config = dict(
    hidden_size=384,
    d_shared_expert=0,
    routed_scale=1.0,
    balance_loss=0.0196,
    positions='rope',
    rope_fraction=0.5,
    qk_norm=False,
    attn_scale=0.0884,
    parallel_block=True,
    beta1=0.95,
    beta2=0.98,
    warmup_steps=232,
    batch_tokens=262144,
    max_steps=4773,
    dataset='wikipedia_en',
)
Below are experts of layer 7 (counted from 0) of a mixture-of-experts language model. Rows are named router (the router's row for the expert), up (a neuron's input weights, with its number), down (a neuron's output weights, with its number) and show model dimensions 0-127. Each number is 128 + 32 x the weight over its row's rms, rounded and kept within 0 to 255. Numbers have three digits each.
After each expert's rows: a language model's description of what the expert responds to; "comes after" lists some tokens at least twice as common just before its tokens as in all text. This comes from a sample of Wikipedia text that the model never trained on. Tokens count by the router's weight.

# expert 16
router:117135130119180174157108130116133121128134204109150185091185115146118053173129165177137180115140110125137111106067133132082077155111124167142109116125083154106139116130146147073136058081073150109178196141147133088171175145128150175076131140091148089148105121091102122125139129114131125069175138165136145094079143146080147067158109151109146102098118115080083094171112119157144150101128
up4:099124109094125090124130145111108079101128137118099098080133172090142164133139146098159114138172116152177137169108136161154171098131104115140103173126163076149146166095109105085080155128171117171166121135076168116143118125167107081132132042087133156074081154090120104153112162100152171110067145107131172072137128136094135055132148096135090131123139156170122143104126146118118129100116
down4:054092143129130130118154163170151149161128099097098157108136063168096188153098130091084126119096097119074088134152139103123054068169192150156143073150184139137125163125086125103200059173177135094091111083190151189139156143110154176144145172097095161192083118119157200126105140121124154151164129104138083221124127133071124164061084173081137120102135155079088112142100131151146082125182
Single capital letters starting a word after a quote, bracket or space (L, N, D), and periods ending sentences in narrative or quoted speech.
comes after: " \"", " (", ".", ":", ".\n\n", ";"

# expert 23
router:113142186066179128158136081133087107127152055077139132085116095113122141106132131109085090159125075117153170172148116068105177137185123032152132121110149153117118119164157097179159104109134092124144126157124105131150137082062172122130165137138102138105160088129154105124120121071068157128172130113162095135083110120162121201107181113112115128101141156129184155080133067146078101169113
up3:051164212088114134123133106114124084101123108188125072169078159119104167111111163120124154105090154162172092065155113131073118161119121104150119063163059064140168163154126117087124082135098166112154196139073099097130139141108103086181141118153080112062146156126132112127160091107125147123146202102132139124108115107132142142105149117143186109122071114116062077125160111103142107148115
down3:098154104165087065115071105092113141128140064102068093151115133122116132154113159140180165085151116136147122063036139140115109119153132208080179154112121165156111155139108159171134107121151117161097097166126072175134115137137148173188125126150126178099175133095069093083095143188132097068079078123083073116127127114152164146174134126099190136116137111094156045105152114120168181138125
Predicate verbs in defining sentences about species, places and works, such as described, located, built, founded, plus infobox Coordinates and Genus.
comes after: "-", " is", " It", " was", ".", " are"

# expert 54
router:167153118129096083095147158153161110106134098106115143149114130152150121134125180085129133104163119101109083156149121134127085148142179133136135171058096140157143040120137193118095126122114059155093111129164089143129129209105144129080139178123081093154171085144119177133127145159147114141130145094118131143194137118106084181079097162118161134201125191134112127105097155128119116118183
up0:122150064124128180150087129185125110105105090141114097119193145109127137123108114096151149142151098146117163128079149110168163146112163107109110172077074118089156091104172120151131115132117198070086156030135091155137045089172132085133163036139122161026108147108074150108128130147116081116136137151127120118088137064165141056123140128132112078080145116182144099133143128100083141138081
down0:143134105122136148141149042117152113130156151093077169116115127156071163062131130077092131128086154137146128080161100132154105121141115119126143133056153112097132135098157159150141147094129144122065109081128107130131144156113103115115133131157156128163061092091084162141119094058121132077113119073075119118137128159167042141133118164104102097158139138181028152175190141133124121185103
The 0 digit inside years like 2009 or 2022, and paragraph breaks ending infobox fields, plus office in office-holder boxes.
comes after: "2", "0", "3", "5", ".com", " N"

# expert 25
router:127105048108118100141061167118120149170155123101099110104102112100115128179111119099146092114069150109198196133107165069133097116133146091129168033138129168099089120166133142088173133113177136090115149097122064099106120129129097053154044136093125158142150135137148126138132077141092110106158172138122166117124199118096129132182133144165124103096154140091127138162127170133101139158113
up4:143156146169098144085132125167186149101112161133180170184126126177133079136108124114118143179092111085071109186137101125155121167161093096160094134127107148147113072133214095115147099135156129148156136108159131118121126117132142087152059098174123132158151141140114176068095188050124104114097110175109118133105121069162113048147131177095187102100154169140099154159126150158138131124109
down4:170098115137138174128092108116121081086156133136137147124157125146087147136099213128168179155069149154166115134175128141138175098103101150146169091116163084122119150073130122170075117174143112128078143148117091136077152135147124131122121146129072113138108083157106128107120108167084149116157131118171099121099127133131122095123091238154131102115086084114170121134139149156134089123159
Digits inside decimal coordinates and figures (42.6, 29.5), plus and minus signs, and word-final pieces in split words like T-shirts or antisymmet-ric.
comes after: ".", " T", " t", "T", " Par", " UTC"

# expert 21
router:164101135129109144122167131142116108105094057135109136114160112135113128063128144133107100183069145180169162078160087163103126142082135211145109117127142152097152114171134072121076151099108102079108162102148125090143155167113158099074133120204186087145155121128096165104175219171093162162094177177118148111112162125147160112114139139150158142139143127069076163148152170038085145171143
up4:091099151129098146121154102113139123109161140128063116119185148162163100104135129170151142116090144130154150132091120146117131052171159163098108159133099156124175165119091106173092179145140174122130145119094109160098122165158094132108114119138117106176105101128145093118139158119067136073156145114128148080069057167122128107085100124148005102122130103103127078116173125099160140113135
down4:087122112146159155111135101117156095091129090131105219102125139124096134170076118006128130102149139119167132023195110145118173143166083100173144166158157085144152102146193130101113115138095088128083123159153104117186176111080068128085119152149186141100135127098096117099119134150145110166128115178156140143129142169103182167106101132074194152091146112167148104161137131102116132183137
Paragraph-ending periods with blank lines, and the == or === heading markers that follow, as in ==Products==.
comes after: ".\n\n", " |\n\n", "\n\n", ")\n\n", ").\n\n", " also"

# expert 29
router:173110099119157094168129112093141147157142181144095102115174155127150147140159152114110160164172165139154145083145119153087115152128172076153154111147138114146122149125097097147092093123138120099150169075123188148096163121170143187135152141162155117148111132154130154147152138136068131121118091128084077134058152115103080131140121171119119154096126146061171121107124199136147104070150
up6:133077127122139104093109115089127135213112066157157097126135116161132098152168130091133109024138180109089164128157085079139134055118144091124147138174139127176128135092134117174139158150148170146101154151078122130125152071186080103182154110090131135165111201115140152123072126072171110170180145092091113150124118152140132123112131159110150149124055087103110194070117126134138147099092
down6:072204132050169163061139088134068142142083130105129150139128118109110110124163109143191101119158144153137124030120191118137143140104161129117086137124120131155124100140082122117120126105098178165088103148125140080156144162100145136084072133133050179167147127163077129172182145165182099112138219131166157181169155088124148094136110109092134112126174153172046147164101096105165086141133
Nouns about songs, albums, films and performances, such as song, vocals, score, plus column pipes and digits in track-listing and results tables.
comes after: " the", "\"", ")", " a", " The", "=="

# expert 46
router:170185110211153079150138163109081193162153155116124142109179077136140180197167161100079143127119131167114145103184096172107100159131141149178085102098109097142110182085067120132162071176130100142153158187134077121040176091078177103140094174175118124157090104105106141162151152160108143164116123154134082131098088121142103185130098130142138132133064172162137125150113121164157159134121
up0:092167103129122108160158171071101081143150192113107117113122136137132096141187142134110082111111144115073124117142105111162125090105136071179137181093091158124128178079128122099139087064109138136146137107124094129064108143177113115114123153155117158151086148137157116163135156078135109121141143141135124136105119153165100108093118159162113149144139209115107161102125083159137127185100
down0:113112095108096156148106131124110104071157099096115168181140115076130079108132169125095101099143155145136120119123096217147129046173078137146142120114149136133158133176115085139133176114119092082060126157167135145200180110148095151118135180173160124119083164085048097114144166093129114099134131121102137195173095119108167094135184114135154099099104129109158127191168179048132123084163
Verbs reporting reviews and statements like described, praised, stated, criticized, According, plus sentence-opening The or In in reception sections.
comes after: ".", "\n", ".\n\n", "-", " and", "\"."

# expert 24
router:094122141095134094093093082126106159135142105149078086174135064080122157097093103079095161092129177141163141156160104151135139120172091129200120112180133141141142204080139143153098138083148117110090099138087125194118131141153114070203146148148155083116155210129077120089118106121141127132142168103143132089101171094119140174148156131073110176133112096097182142099184094050131188116082
up3:078080169108092184144134157144142151081118130145132085151110177090156159069096138139167127144136131098125088169104187118103168141101130147102119105147093141148139103089182149171085149132103126171110082087087136076135085070144085152143160129161143100136187159112167139162093122130109133143132167091136151149151140156067133094113142143135135154157104162194130150039121164129133164100102
down3:169172141150142140107165109084132155121147139131108125128169137114059101064148198111122106120170140155117161079126139186077120092140142162127175112139101145136120133167157160103134122171088145119150115120115172094161084198192113173154134094144150098143134185168136110076159089116171145143180137185096154109067180130134156092148139138076125206131069134137063122159069161111151087128149
Verbs and prepositions reporting events and release dates, such as opened, died, aired, was, on, in season, tour and chart histories.
comes after: " was", " which", " It", " the", " it", " This"

# expert 52
router:136158136179162186122117143183076156134189120132165053131091152116153112132123116133112137118133136135132132117098151151133134115081117103141134171118129127211076186160151149112107134167144129129255061126121172099148139080108169075087121168124109111088123166110102119121119134056214159106156047085121157162150176160089111096125158091101118153132121104139160138139120103188133156059191
up1:132144196145083135115139135101150150157078116154152186153141117145088098064161118138097139173129095108167162120166147064142114103113149127149153139128102138117107107162190097126120158160118109129087118101107156162122157129061163136150148209089166162153126133045060169193138117173124161112158164082146140129171088117124080138145096151149111130107188121106148121078136116080054106174165
down1:149132135064165127146100059138139179170144182127174176173107111140135203140147112132121138078084138119180069128106130128180082137076107082118122072104146124162152173082154137163138149116125112123197135137109107103145143130118169097135125090099113127108108174138140164092152108151113117107117065186170165173105116127147154102077085178075127119131137109088135149080180132179155108083112
Boilerplate in list pages and succession boxes: See also, List of, Preceded by, Succeeded by, and election seats in phrasing.
comes after: "==", "-", "===", " of", " a", " is"

# expert 9
router:111164191094127116097115082121128086150125139157151137124137110148151110078084163105135198109141173090094123124137147126105192092123131148192091166137114141154158114113152115109118101133094114160148073171109148141176094132150146156138150068166167100092149136089065159129114140111185178118137117092162174135141107080094176149118079122172209112193063149158179184128091134124091108156101
up6:092156099075131127069089186131174068070165140124194114111177073142161156073164083164124135147132131050155112112127121168101166084149110148108088122111128151118132109129079160174107082123154138137136191077120143139109105090113107168083143116130115155121122123148162126190076135127156128104098120154117123059181118106102134181176150102132149159107152126168123135000112073183101165094152
down6:165124133141085183122127189147119135146129147101102154116186159130157099145119099143169147109167159136151100175172171105140139124163152112127189135093153157106188069105144182102112155152102090130120118201129118151095114100129132174129186109123116107134117097122090153117107203109112133144040161168175142109104117114133156085117077124149088115143127144100204131037111175101108153089146
Tokens in tennis, MMA and Olympic result lists: the dash starting Champions/Runners-up lines, leading table pipes, terms like NCAA, ATP, weight.
comes after: " |\n", "\n", "|", " |", " World", "-"

# expert 37
router:085149155194141148091122119093118102074115144175082172153125093099100106092123149125149075153153150101159164124077131137117148197143148113079169091083101182069151113081173094173198130113128175098134135125144147158156166163121110152119140083163163143197100089123170227125128181160140128113100153164096119090118137085154129069068111099125092057148160121139078140089145151146164134152122
up6:103115110144142091175119133108114086192093139172105104086091122182103167092109134138135112146138121135111120147149184164151176087158111107142120165092137137127123115119131104132145104149139120149105124166102159148171157190117115166170116105127206117151108154201119170145166152134099145094083116158130131085134148140163115106096131106125107110097115143190154154071162144113133119137102
down6:143176165144130144138129108124132132128134128128153153118101140189084156131161133154144124160129107073100092113107119161120106114106108119167090188172103151138102144108085134162061095142125088132093143150190088141110098100163075152083084107119115127110116138048124151106059150126130157137102164069178042157171126077126149145130125097150095131149106133151139109133162079107121154051141
The and, commas and periods joining clauses in plot and history narration, like attacks the plant and, plus rather, thus, instead, while.
comes after: ",", "s", "\"", " him", " well", " time"

# expert 17
router:082158120158132147124077188166137125169110128107088130161086076130122128112131161164091134139097067145163182149101135153125098175140144154133125111183165135126181176113131150143136145082185087112144151202150107116109125109158093096149161116117139113141131108072100129141166138082157112118114138083169120148154141129085113031087159122143105130100178110098114104140207130125148083147099
up0:122083112109080146174153122119154132159151159162216136142097119158125107129162158077083122073183145117176074067101178139107108119089140126156105162138068114175146130156147096110125135142078158078161131117135126130064061092109148142101163152163156058124162188119088083129126109115131115087204090166111073097188127107081162123130168113113117146127087133144091136100132147125104071145169
down0:062089080195090150149127095191132115129189129162150141082105070114102119166091139098130115186111095135104125154105176099107106157089192159025144081072165160141131119129115155101118157139133147114100124141107145121118145084136117095171122143149125181191134105135131080054141120125079185136099122087191110095123161115145106139099143127104100096177113113084148139042194101063198148134112
Words and numbers in census and election passages, such as population density, votes, Senate, elected, and figures in standings tables.
comes after: ".", " the", "%", " |\n", " The", " were"

# expert 20
router:199182134100166092160162109178094132101112122110059149081176136161151161090075165125142114081127131161106154166072065156143112144182143066118133159120126147147090129145141098152194124061101136111095144129149075084194186103105160189124186113125129177138156153156112113173201138090163167132206129178199153134157136172143129107082169134213127151145112078136144095119034119171125155124142
up0:147139111133097134158147109131138161103128080165150130146189133199177154090162173061133149120093102039126140165104142157128132116197210130103130165084152068190049118150089104132174154111152159076141141099115110134151106101163113136144107126177156162164123151136123127083097163102126134159096107136151153167166096175090153136082175116176101136069175114152117167095118128178137114150100
down0:109124161073174154124090100161065150184116132154135094109118106098058052154150123160135121139108092186145121158083117112129174144158174140083146147152164121104129149087154177108164126102148132110153140086120120124127168111087160159163114130151139175158130180137120149126119099164197131097159082104115097078101105108103085086082114127128105125086136134145151052147120139123121155125178
Function words and nouns in species and natural-history descriptions, such as of, to, the, genus, ant, blood, soil, seedlings.
comes after: " the", " of", ":", " and", " a", "us"

# expert 38
router:098087134097124090150153113151208130147146115134160155118088125149118111122137101103172159098120157075141169134106068088148116101131142091118105104204143187158081138137101126116115149139162161112103147097148149165099164181202111155131146160085157182143160148142157099135148120157123122166134125110094051118096178104116108114168176125136118212142158147142111121134092130142139156082093
up1:168132041124106163131077134107066156183091113112135124085164113086166114100170131128096095076114116107126121130126122134140132226191141166125103150113081109177178199119158081139165114189120147136092150149135075125138134114093177114169148114098095090092102133160129100154144194126209132105114142201110149116080116088182140141087110111105125111082131119123128150113080114087110146211158
down1:131130098146140139169118098127128109070158160191167181153174176139117121100172110090116070163140156088138139065126149145090126168166141116154099076112099177128156099154117136104132110158088122123171077086110139169152091118148133073142114128143098093146160148166143136117103094120162150124092138147107147089077129152132072095115112187100130134141162130140154129184164172143209130141178
Table pipe or semicolon separators that follow a number or date cell in stats and listings, as in 6 | 1930.
comes after: "0", " ", "3", "5", "4", "6"

# expert 30
router:175168096116140135117087162149109090122135125055162153087151124156165177176117153122147107158139073132092113154069081129147081082178156173100111151036143148143102098137132146118184096094096111069145116064125104129194141178153157149086107112111154137148193157131108099100116095141159150102170079094163150093157055141067126134124178108111130154099115113168140112115138128123093131180148
up0:125158064097127113148121105132115150119156115154101119131165096081073133103120117126115183137180163103192112144130149112209142162152080166090153165180127167103184119130098122161100172162161061099116087116135076105133173107163135093183139173160177089142204163069129115083152167175133119138141130089135167157111194092126104106071154104046133156171111113090102107102184109064098124114107
down0:133066099102099107080091105173108133095130133103211130203127097117120117091108125136138170137085133169131167118197063109090136131169092111139137149185104147116125169113095112147106154114141103100139118182133155163083099159187137093136107112181136121129115068101150183165105103179082121091125108141170148086135122145118104112161169144072125107056161123130141125145185145066136077126164
Word pieces inside Latin species names, foreign words and medical terms, such as arietinum, anemone, plus score digits and subscript braces.
comes after: " ", "1", ".", "2", "_{", "a"

# expert 45
router:121138186120149127129137103170121182155135136084103133082088180114128085097164122174161062124115162153136105138119088079115092103113068155112125098147206083088118109140089149133161128130127131082141128152127148143125155079136159160125126114076189094124188173099152116145156098174101103138084151125149124109170153093110165105140154145063142103190052100122116082147113139114135207125121
up1:118175123137118106164196116081139136133163106118176142112132140100134120151090127112147158097114153152099130135135151107120089080119156149170062108129113093106100159133209143101146097151138127126133120127116106161099152125122155148187178136107106160083138109165163173131138122106201154149140201118105150053125076103139132169143096111130150151083141111133111106103193121168080195094125
down1:173160092083154169127153135126156127107122208095148211092133122131128112091092165183152136074136157137201141167140101144111158105107139089119108184116115132125165087157075167147113145127083123143105077149067101103191137152124150146124053119163170108107123133171139113099096132094139118140113067115180110118124169139072136105098233144125121100135121123123131101157125076090160160121150
The infinitive to, adverbs and verbs inside verb phrases after to, had or can: easily, immediately, attack, closer.
comes after: " to", " had", " was", " not", " have", " has"

# expert 0
router:158119143167153155125140100135143152162090132113064147122194117097135099190161149138095142134171095083144151123188108122113078124151153121148143166103117145149097130086114120150122111162127107127158093113189117095095118119153162148120116093145090112124178111167139174148130133090078132109118159161099145044041105188191148139196150089142092148121105158162172144088134165165176219096067
up16:060071131130131129171133067142103049133139055127110153072156153126125150131115125125130134096150174131093163160100090097121107159128130171138074142177126130112107103149118191138106114162148143186132061123126155083095156137097116104083128105103131163159147127156164126106081153145117156141126150154140181060142169070137153076120215170159178114179126113143041086182120123148166170147051
down16:180131095155107087203162135116105124138139205074136172077105145112137114097163160072135107156161087154132140109184204074104101131100129145161125095107119165130164151098128130154158122131102175085144144124114153097079123162115136139125160121118166130052132125196126189089105136125138074166093105147158169163083138185146161163093157143118140124148137155169185135161195188126131124122105
Quantifying adjectives like many, several, various, former, and digits opening dates or ranges, such as 8 January, 3–13 September.
comes after: " ", " in", "–", " a", " (", " In"

# expert 51
router:100140171127190142173146061059088190138100103103086155113145154136134145082062088124122118078121131143112160094150090174152122119143102165096090121097152117161172190152150147127135176176160116058157173148123130190069104140160145046130172170098125152112131117118112117149125172070143161158108094098133141099110077130182151124105183138099126153120093178081132150126133128126077112138114
up2:118095106130136116132203109104105137089068130101149079164048113092162159123144144137155097115109109131094100115164103102152126059128115167087144087114148101160118103153165174175136108075121176184125126108106134149107113132122142086100135108107101094081082166129110109083118121118148190125122114090074140131127156183122108162033157083140144153090152164081180167170139139131122110144116
down2:108127200139109154123130028147090138117150070142118107188162121161109149082105105149162139133123136129187148108138097109075098139149096084155097122129084087187151135152071114159124156095109123068204130116149055096129165122124143144129127166118140093107127126113093129156132141112149142070120132161151146120104098105132154124145080168104080126157147096083077102116131191140008090169122
Is or was opening a definitional first sentence after an article's title subject (House of Prayer is a), plus title-closing =.
comes after: " in", " is", ")", " at", " was", " by"

# expert 44
router:065066161099095124174110132175127187117138094138066137165133175114134160121148150139151090125074114113207166161178152100054109095087129158119153126190112072077126149114141110163113166086094108112154167156155176134090096116149075112154140162090155137185140121115186103079134191130140144114100129134119124106217087111098182166121158099119113105117179238078183184148102136120106190126157
up0:098119133095050085138124100118171123158097110132168159131141150155120153104149136156189143120158170103107106165111118075112116097195123222125173172131192067161078131200160135108110137150124155153081162123143081133154092189088103114166147095228153078083157108137130149054186176152097123139158126097167156178082176142130092127073119158135118146155118138126139155135127150110186171141109
down0:127102152166137073103090144080089113142082121092140111120136123152124159133119128122181114136068064144135129114128108106070113102139145114095139150097066121098141148140129125136060096177114061107171097116158112124130113209135078096194098133128162083129105162120125105175137162136139187100142130127152089109087110112196234109089157154157104118158133074071164083129150088159109102157129
Inner word fragments (Tro-ck-en, se-ine, Ra-iffe-isen), connectives like however, but, as, into, and digits or row-end pipes in sports tables.
comes after: " ", "2", " Se", " served", " part", " Ke"

# expert 14
router:138163128146131144171119086138157114095124114078115156084082117148167101125051142212134162130071083111156127127069138141090143143136144068143175150128167142156122084134123105143150122146150114154037094108127113128150182115064101136091107127152051169143129099094117107137063153152092123171096105104107132161103088136143081135154101140193100082140156105155122149147141083146113063126146
up0:098171135137104125058145167078100088136064094178129130141156116119130125135160094145107110134154107116168184141127138091166170086161134139099054170138168182175164133116147071112072115133129063079091079106120137148138132145155150114167118140091093149153071191121130166095078085165144151129112172140072115099139191124089152147189125164116081070143098155173144157139107120163156119153120
down0:119124155059123162123170136139151111094161124126151172135130142141078118100091160158126129091115149168060145125094125091184110130143140140140167134130148104174120064092115176165144120098167128122089164151109154087118145119108142088161176147121132139122159126098170121132070080115105126160138146107162127124053146143106170131070055127174075140169116118108167104183140156127060163082162
Colons after labels in infobox-style lists (District:, Tehsil:), km^{2} superscripts, coordinate symbols, and taxonomy endings like -idae, Species, Phylum.
comes after: ".", ":", " sq", " km", "-", " Authority"

# expert 41
router:105164090146073105151125124092116137079150100153129163118134121044118112125082082126090128126147159148144191091107139169165097100132100127149124142097152118176060127120138135046099130177166138154178114122133158164101114138189129142137165163177160158128131150158162120135092109161162109152187073098140182119150139073110122134164112115103121178159137106141164158133095148133077090085161
up0:055151181193144179145111164093149142135081114140128142137049091208093154066070146074078090092156142089130055158081102091160154119142128133123183161101128101113089198187122135110125131092076073138145147137081134165096143088131182184202150127160128122128144173108160157105162144132149147179134120116104132179098140110103123090128199127134181128101087157140143109096076149116105141167169
down0:100157110056132138083147176150116109109158196129113069079234123107148098114087116194100137159127104182139110055114098165097078149153088137127150120174116066153112094148105145110143087147114170136173152116195092100159114150130132171113133124166107134097129074124118167099152095125126111144075064168220143160114128129120144150149121090109107187161119143109121142151137115110093144106200
Opening quote marks of song titles in tables, "to" in from–to date ranges, born and aged in birth lines, and coordinate ″W marks.
comes after: " |\n", " (", "5", "4", ").", " from"

# expert 28
router:127132133127092129097188150134174204183132188128120110194073181160154161156172165123124104163145076127072100164189092131196136161114111177137126120147114102133105095158151129060105108072109100158115121116112162111173153132135136145197115170106136074154135119105121124102156168180120106138130138098112164126118135134102131138114124149163180174140115107130130163113087100137174107094085
up14:137120117120147139149126113121150171105094113168157128143086177123183126098093168160098118161183159090107153105116140101120173111098167123138150148096151187122174152123083119149146153104165171113167118132096096189130152083147169112164137121055116146123106193164126155174176109087218083173057156099128125082071191162091101113138159125108088147074198096119094125101099099098083078168119
down14:148113122174120142159126204117129132166152174095109196140113134118076111159145094130140134188107088111155163113105130123139117135131088133075141092085154098096142066130132129132100177144080066123113139085203132143112161130146133118129159134116124145107128109100158081123100129148207147054131115143184140137137047097143147165138081140150176131166098123110140113137132142094175104123072
Spelled-out counts like two, three, four and trailing digits of multi-digit numbers, percentages and day-month dates in statistics.
comes after: "4", "5", "3", "6", "0", "7"

# expert 31
router:150155115163128091126107111170101134128106134098128111055121139116112128135093114089093139124128119171089167206064136096145135209155126169099086126131119121188117050120141126114126132175162162133054084127107086152093180107115150132102140148170091175084153110060165118114140165153107101112212118096117107166134110168060102137083117114103159089177173152145085131192116156177119051148087
up0:169119112138124160114186126177100087087127125098114172191078166110140114131144131109041163133135145068168140110183140152129152111134121123150193129123184098077111082105088185083068145072157087165133098211156115122191123091214166080111108176082155129124109154125128159082130151169157142148160078115055112112143102158162124123100135104136153142092123170170149103169135145151156115102130
down0:158176083121147159125111079106114140172169145221147191085166160094067133142158177095144147139169118113132074178093136169150091068179152234095110104141138143100131088151146121092164127138133054142112130095189141085106095131136156116088117149114116165121144153117117140134151045117104097091102103185118157129097105148113131113113116111111110100163080139161158132096151153156109128090167
Line-initial dashes in infobox fields (- ZIP code:) and unit tokens such as km, ft, lb, in, sq, plus coordinate symbols like °N and ″N.
comes after: "\n", ")\n", "7", "5", "8", "3"

# expert 12
router:141127149137111113165142147159115060202133213107100113119104129061116093203128097111138174109115101112159138132138123110161113124164104128167138110123164184112134122128105148148120086110132109143166182170119188126167113111133108191055138039087076105112139135186095172106112119116134114117160106143103170022106141067097122109136130147155129129095137157132127144143180159156175109137127
up1:128152097120159110165104119131152123169103113134073154153123115115174202140168062087063149142086095125105155133093115107110127124111159208104110126124094125134102165102122132128192122098087179093141083121144046155125132123073169160097138109160104119079185137103081170172081142186131121163140100137133104133163158158193146175147118164097112074068159187095123107123100098155021108140102
down1:119063174092125185063127147119135115145127117096130031097154072147131131092136123133147156113109123150103162172136173208171114109117079120103130115214188132104124140124151087130149153149164161166088064147141130149130136111123127119129220122099105120139102129120116086161114128167101118179089086084072080143069124170106097191154173134111136139098153129097114094121148050159214122136108
Capitalized word starts inside song, album or film titles and proper names, such as No, Man, Who, New, Los.
comes after: " \"", " The", " the", " A", " of", " a"

# expert 6
router:084110131174066143097138117164138141132110127099149172103079136083117113154097207073077126155177109130156074105147139123081084132109102130086077136063116116151217129166151125126177122126137132158164107141132104089133148181121171072117082067141090134112116063142108205161112152153200132113132090134102155179088088142143136105149115093116131115164165210144148112144101103130128081125074
up4:184092168144155123153094152165195103074146111141148127165122149145129158069108084141125150134116083077098092118149144199123164134130139108174091096140162142143072148158111118154121189099169137072157069092134120191088130110150097174114132147125152102102105167126148120143159150131153116179112163151072124189157070054110178188085152186177110174092118140115132098138106113144092127189175
down4:114067167069124145139130108060152082114150086079177150116088128149142066192162072124144132123104185075099116116157137130139079098103133126126148145144116120131140075130164164108107100133075145176149111198114094128158082144111170153161112133099136178119104137104164164137116082094147113074119165143121194178158137109122121153148103130165140104202136146094128151123207175130111166125117
Capital-letter pieces of acronyms and codes, such as US, SR, ISO, MAGTF, PI3K, plus colons after infobox field names.
comes after: " (", "\n", "-", ":", " P", " F"

# expert 1
router:104085142057154035163158091107171180144124089157159172148175162136066149102065115127204102169076144118159190150138177136094131094142108114131192086109157206118134094160131150153145112118100088095136107076113092149138153161152117134083112101121161129109088082089067153111236165163129134164100091073147132165116147130138171117122197142104120136131131129095157123126132141149135137133079
up1:113139139184105112147162086077157122107101126174080097164170066142095104156140117129104079139086115159103194136169122137130146126158130147104171166062149114112117106131133145127158134138137179167114140176136058114136112155100135166168092133193120159136159126153134108120131157077104115175106118131119086139170152136112103148138085096153108125183179139130086201131088201123156143132116
down1:138185139118139093133104099144083144131149138083145095126071130093128137112162074098130130151129115117126127160143134155076114096096131129112097027134138124119121158099112135086138166098092055087250183085127094135112082114123136134114175158127126188122101149154211090062108071097139100086131181143159188107106082129134140114157103118140184102080169150082121132125181124108132138167115
Line breaks, pipe separators and semicolons that close a cell or line in sports results, score lists and tables, e.g. 3–0; and | between cells.
comes after: ")", "0", "%", "3", "5", "6"

# expert 39
router:149145101130152154091107125159124117141117201105118081191174083114171168096115143186135113099125131159115134121123083124124068090122159128162121157084149168137127123159128169105069139121099079150127100164150130143143123159108170132145128074145084123150180102115107151067081140160159126104038119133112172117143142134137096132130110170106116148096079156163210155131072061170112149077139
up0:134139140138158132145165083137159079120060103118165129186132168109123157147160129125096149122124099092156137105086143185114165129115099111113083127117146158143111089120145146136073124139131119139089131131098078173089128087108169092096055145094079087119147153145156142120124138149170151136115125177090091113181085084172133121103122079197074104105146146185079127145093176114166104184078
down0:122147081162134100117131058128188157094139139104135066130162065081149187097167144152113167113111091043077151102149110154100152121106118113132087099126110130186196140160122093189121112130097177147188121123129117128127130152125177169138135100119129099130108113133114131125098142155091111066191149155107151141116171138113145053144156096092082160104187158089128143137141098155119189163125
Nouns and ordinals right after the or a, often followed by of, in military and government contexts: capital, last, part, group.
comes after: " the", " a", " The", " S", " A", " Al"

# expert 5
router:108116100128159104176127134134155177098126106133114160126085139088090072107088121105139148110112135128157086118184109120136105099133138113162148095086141080088102094169144068086043109122140129098107141123158129134147152159135146104089111167131152113140068114155068145179122112118103131117150142139119131148119155120162095133122116091115180161138120056139102187133141122115089113142175
up5:127101136144104119130181108102162117133130086098129103110083090174137175110109184150136099143137158073081086105099137110109166167081158094065191110197129169140130185105166158099182140181112141137115055073125141095120163181158157103159122117149151143101177100122157158131149137076142115145141154112149104124093125117104069109167126119153118108163125099135117183126171154091186176139123
down5:140105144154147108212121113077156119096149151094165117145148151134120089123119146125110120185134175106171121125128162106188082155140151189111121097132089108129098183143154122143102119102140103110156137128073118142082125122121144095185102134103097090157161120124126120121124113134076180109087134149065136137161114129178117117087117152106163143135169113139174080151152154163143151105121
Line-initial bullet dashes, table pipes and heading marks in disambiguation lists, see-also sections and tables, e.g. "- W (disambiguation)", "| 2016".
comes after: " |\n", "\n", ")\n", ".\n", "==\n", "\"\n"

# expert 13
router:103083118132132137090090153104155068100145125153210139193108114152118094114127096147143104100051163114140116157154138168122141116105100078186149095140104047176106122163109067130108119197126098161127137138073097085162137116152121086147156127156125100087052101125087139119094202100176071176206128093165111105127085122165122168142083169152129097141117161153089078130176161093152128182131
up2:191131088056130087112129128127051135089116145166146087126176122091164084187120099144146159162114101121165118180060105136089186158133163123102106138137166075165108104136164120136143098128145148137165125118128125108197101091073117151109158110130122105122112111093132195145129145141138127151093137208056164126157101129100147186180126142115127159190122117187144136149160131169145101095096
down2:101090107130100138091083208131142127078086047091079157137185087122152099106132096150104101111083157163121091150115107208100168092159105189160043117212138188148152167129126171143076136102158098107130128167131120135148165149122169117166167060144124171179088128125157088099118115169111172113158091150171156139161124080154126158101093120104138101188138111136123125157109128127094155146084
Sentence-level words in athlete biographies, such as was, and, a, He, played, and sport names like football and hockey, plus coordinate-slash and table-rule markers.
comes after: " /", " He", "-", " he", "″W", " and"